{
  "n_layer": 9,
  "experts_per_token": 4,
  "d_shared_expert": 0,
  "balance_bias": true,
  "vocab_size": 3069,
  "beta2": 0.98,
  "seq_len": 256
}
Below are experts of layer 4 (counted from 0) of a mixture-of-experts language model. Rows are named router (the router's row for the expert), down (a neuron's output weights, with its number) and show model dimensions 0-191. Each number is 128 + 24 x the weight over its row's rms, rounded and kept within 0 to 255. Numbers have three digits each.
Before each expert's rows: a language model's description of what the expert responds to. This comes from a sample of Wikipedia text that the model never trained on.

# expert 42
What it handles: Letters like j, z, v, u inside Slavic and other foreign names in sports rosters: Mate|j, Fo|j|ut, Medjed|ov|ic.
router:161165128127129098132146166130109121144159120175116127128129146176077118100114137128110137157125131188173122137142110087096111099137163128095140173114133136157144134151126167149120150096128133142109127118113121107128139149103089133152110124084121144153159108066120128186133126133111114110109170098101067122129095159121141086108138089118182123133122131126121132133109150161150164168100103106132185122160137131121126121117138116153111118064106091139195083147125138143120119126132102088139093136113142150132127130135146123128144154121117101110114151137150122116096105107085142152
down0:061159127087116154127168154104127120163175156076133136104132140095146136119142121137105118124085144127112118126121132108114136174110134161142103111112088122140121125150121125075121127153089135106124161134166110150159168092133120108157129089080112111116169105163135107121101147116105131135133125125060106136117107118107153174127120129148129125077118114118152094172111114128126152156141137175128095118100105124108098150140140126147123131154119131108122142137137132137198132157114143147114154121145130121172168149123103134134148170143111113150117088140097142137178149194156137137

# expert 2
What it handles: Closing pieces of words and acronyms, such as -ant, -it, -er, the CA in CONCACAF, plus spelled-out month names like April, December.
router:142117126121101121080108098164104129165159098130125123137150126130126153126163127140141157085112126142120145185119147110098109166112115116144129090137165142110091104142123103111118140071098132127135108123179136139169161106108130129102167131125113144120186163089100153115132119156140150179116125164116148141120151124133132119150136125125150134138117087061109136134142129106098096154115127100155080147146129144139061159096113079116086115118158148150153180116109148112139107126161140108098152133111143125098106155136118128070091123142104153138143099108090109148151146137108133132
down0:141096133093136146110165090137121134097106084116107060135114137140154136133097118153140144180167150133112120164153126096127115149149147125124131152158161116112121101112062157103097106089144120129165165151084101109143135139096148138094122156137104126093118130133125129077130145155167099124103151116127104125127137173173137153140106099141168142134126077139105114131131156144124151082195150151107150154156102142135118130156154130077103119170121109133122131114128100141109159153118134128138152137136117155104137127144115116101127113143090142147148198127168134148104133157127142121

# expert 6
What it handles: Stems of common verbs and nouns before suffixes like -ed, -ing, -ion: dep|ress|ion, pass|es, ac|cept|ed, play, support, station.
router:140077117131131088114129132115160142139106173115073123129111125116135146117128113121104117085134119109082136144151172080135162158134123175110112096092144121122086143148120132165131126104101084107127174152135125122133139121119127120106113126121166140102181155108148104123113111128181109167100073169144149126104159161097138145159097119114104123120146140160090138112092099111138106131153116116163169106108121120120100104087157148128104109151150150129151141122142137100136096130140137121114100132114116121151099148128112149161076147178144128161102137140129162110150115111133175191
down0:102078164114160140132105139143124148106121098092121145118088128107128125129143130109088151103134147163110146116087126155081056157153119130125117141138124111148132120150095125138119096132096132105121128138138153192098118116116132169120153177131144127135122120092134139133187138111118129124132125105114140136122132137188178161153130108112170146143146105141120142124151115199119151131137142123144115173110132094114060109128139092116103084119142132108102121181137108137127102148131152113119122120164126133153164094155123115099117091149105076095143173128090103129120103152130107103

# expert 17
What it handles: Final pieces of personal names and place names, such as Jord-an, Camer-on, Germist-on, and whole place words York, London, England.
router:135138137123123106105126116128126068095108119166154123159175130118089137111151106127141123131127107129133085127075122116077124128108155105137105059115148096086115072130141149147122145081152085131156122112117129155098096115144135137133151121052090127130088114132146088147131112094098118138115168121140102129094130208120146111129135101154134143154107110158143133105129149067143125106150118100098124117135097146140164128138116104165122160101126128100122103114157090078099116159109119146138144140130130132122112147173120120103150081125125118136141105141128115121136124138131090152
down1:129110147173098123111135119079087104183147121151094136129118105115141153129139143095151133134109142122142144172146125131167111130108094112081154118174168125089169165107108115113137174128118117131126105112190116113095140149151092137158153150163118104136119138176078083148144134150164154163117176150132136140118109162092148146114106124170130146143084172124127142164141154107160138135155176097120144136148138114104156141117108102109145109087136151120163168140143132159134141089131131096122137119136123133134096115123137099102119125123152157109133105103147086092122134148110106150

# expert 13
What it handles: Middle or final pieces of common English words right after a short first piece, such as f-ront, f-ast, b-ass, reg-ister.
router:102115138107084124157081085160135141094077175125101125106139118119124152124112113117145104115178149111063109139154116147142125144155109133121165136152119156142134179149160130114131114110149128106109101107144153138075127127105126115132136141103128168156111133119100091085155125099097122133155085129119141147103123141112126141147130122096073105111154132133143149085088118152146114157152118083160095098115117179115135165098116122151129145175163117139103144104091126115120142133136103098110109123121164100143065112109140131119097132139131149134135170125118085148128149176169138108
down0:103168138118091151128113115103134129131121123180144114151108127124130109106115145140115141120087149114191139074140098092145146144159103152158102107124134130146109142138130129131131041095151115076146144158125159155156134130091128138120148109113136098130119105130113138143082117131148144094111130137095167105147103117181122137150114147109135136119130122060146142083099079157132098121102151187130123150127118094081129153116158156116107137147147118137107141111102134111097121166108116119119143134106151129118121116080140122129122133124087159094160075104153145083137085113129128131

# expert 0
What it handles: Opening pieces of longer words after a space, like st, con, pro, Mar, expl, administ, often in names or verbs.
router:100095131142115131128093140147106143146163088123171109088112126116134148116110114159151113160120124126106154149113124145158080125166133151170125117116114169125158152113134120142168142110126170108119132118155117110114143101122158151098102108112088128100130123058147146095148107154144130161159109101141053099127113091142156098122147149139166084106181110142147125124152155132122110159110118174094138145134121134102117108127097170070125098093094185113118139103115113115124127135116100113125114117144091173127152117142150153110133129109104080148161110128147088108117149137123140135
down0:100111132131099134107092096154093107120103127127121122139138139139114150152169129121115140122135091136111110118120154126172147097129149146090117182128141119093134201136128127100146181081114140149146124106173141088142110096141163115142101149127142090091085166098161128116151130154161154119134119129146135109124133082122181141141114074145137122101153113106122176104101156123156088162106114100129136136159113118148120140102128141114125147129102186113128104109127101123097182149171116108105124153093110150108101129112119094154104154130174113161138105151165109135146136095125132130

# expert 5
What it handles: Word-final pieces ending in s or similar, such as plural suffixes es, ers, ings, ities, and name endings like Glob-es, miss-iles.
router:124131154116119132101133097127131124165145132176114151103134141130096132094131144111193090124091121149124068121094142124114148098052140172148147143099128135091098089158127099114114137103134124141099154081136111139181163089119102117125147152124164146120153096092139141125159156168092109141148169132130161131108124115112132132084138133086132146120125117151099124113165116077093113104129131148113124137140125170112151127094142090165122145148155115157109104138156156099102145104168143166121141123127132109151112156127112128118169131139163109110133104133121156132171140147164127166
down0:118079147119123136136139115138198104092084135165137089125110125097134107148167164100151145126118150098130132113133120116139117127158130159140069117116147137109115150116183144151122146121127133145153169153113134130152119108121083153148177099113096107127127140102097137137087098132101126073153117096125160078111130141166143121127142126116149144094096119161090132125134128067132133177116141103110142149126135130146123142105104147130135146117068134131101081127138102139151134152126134082105118126091134133143125095099131178113162110121155139166103102131080172133141113097164100130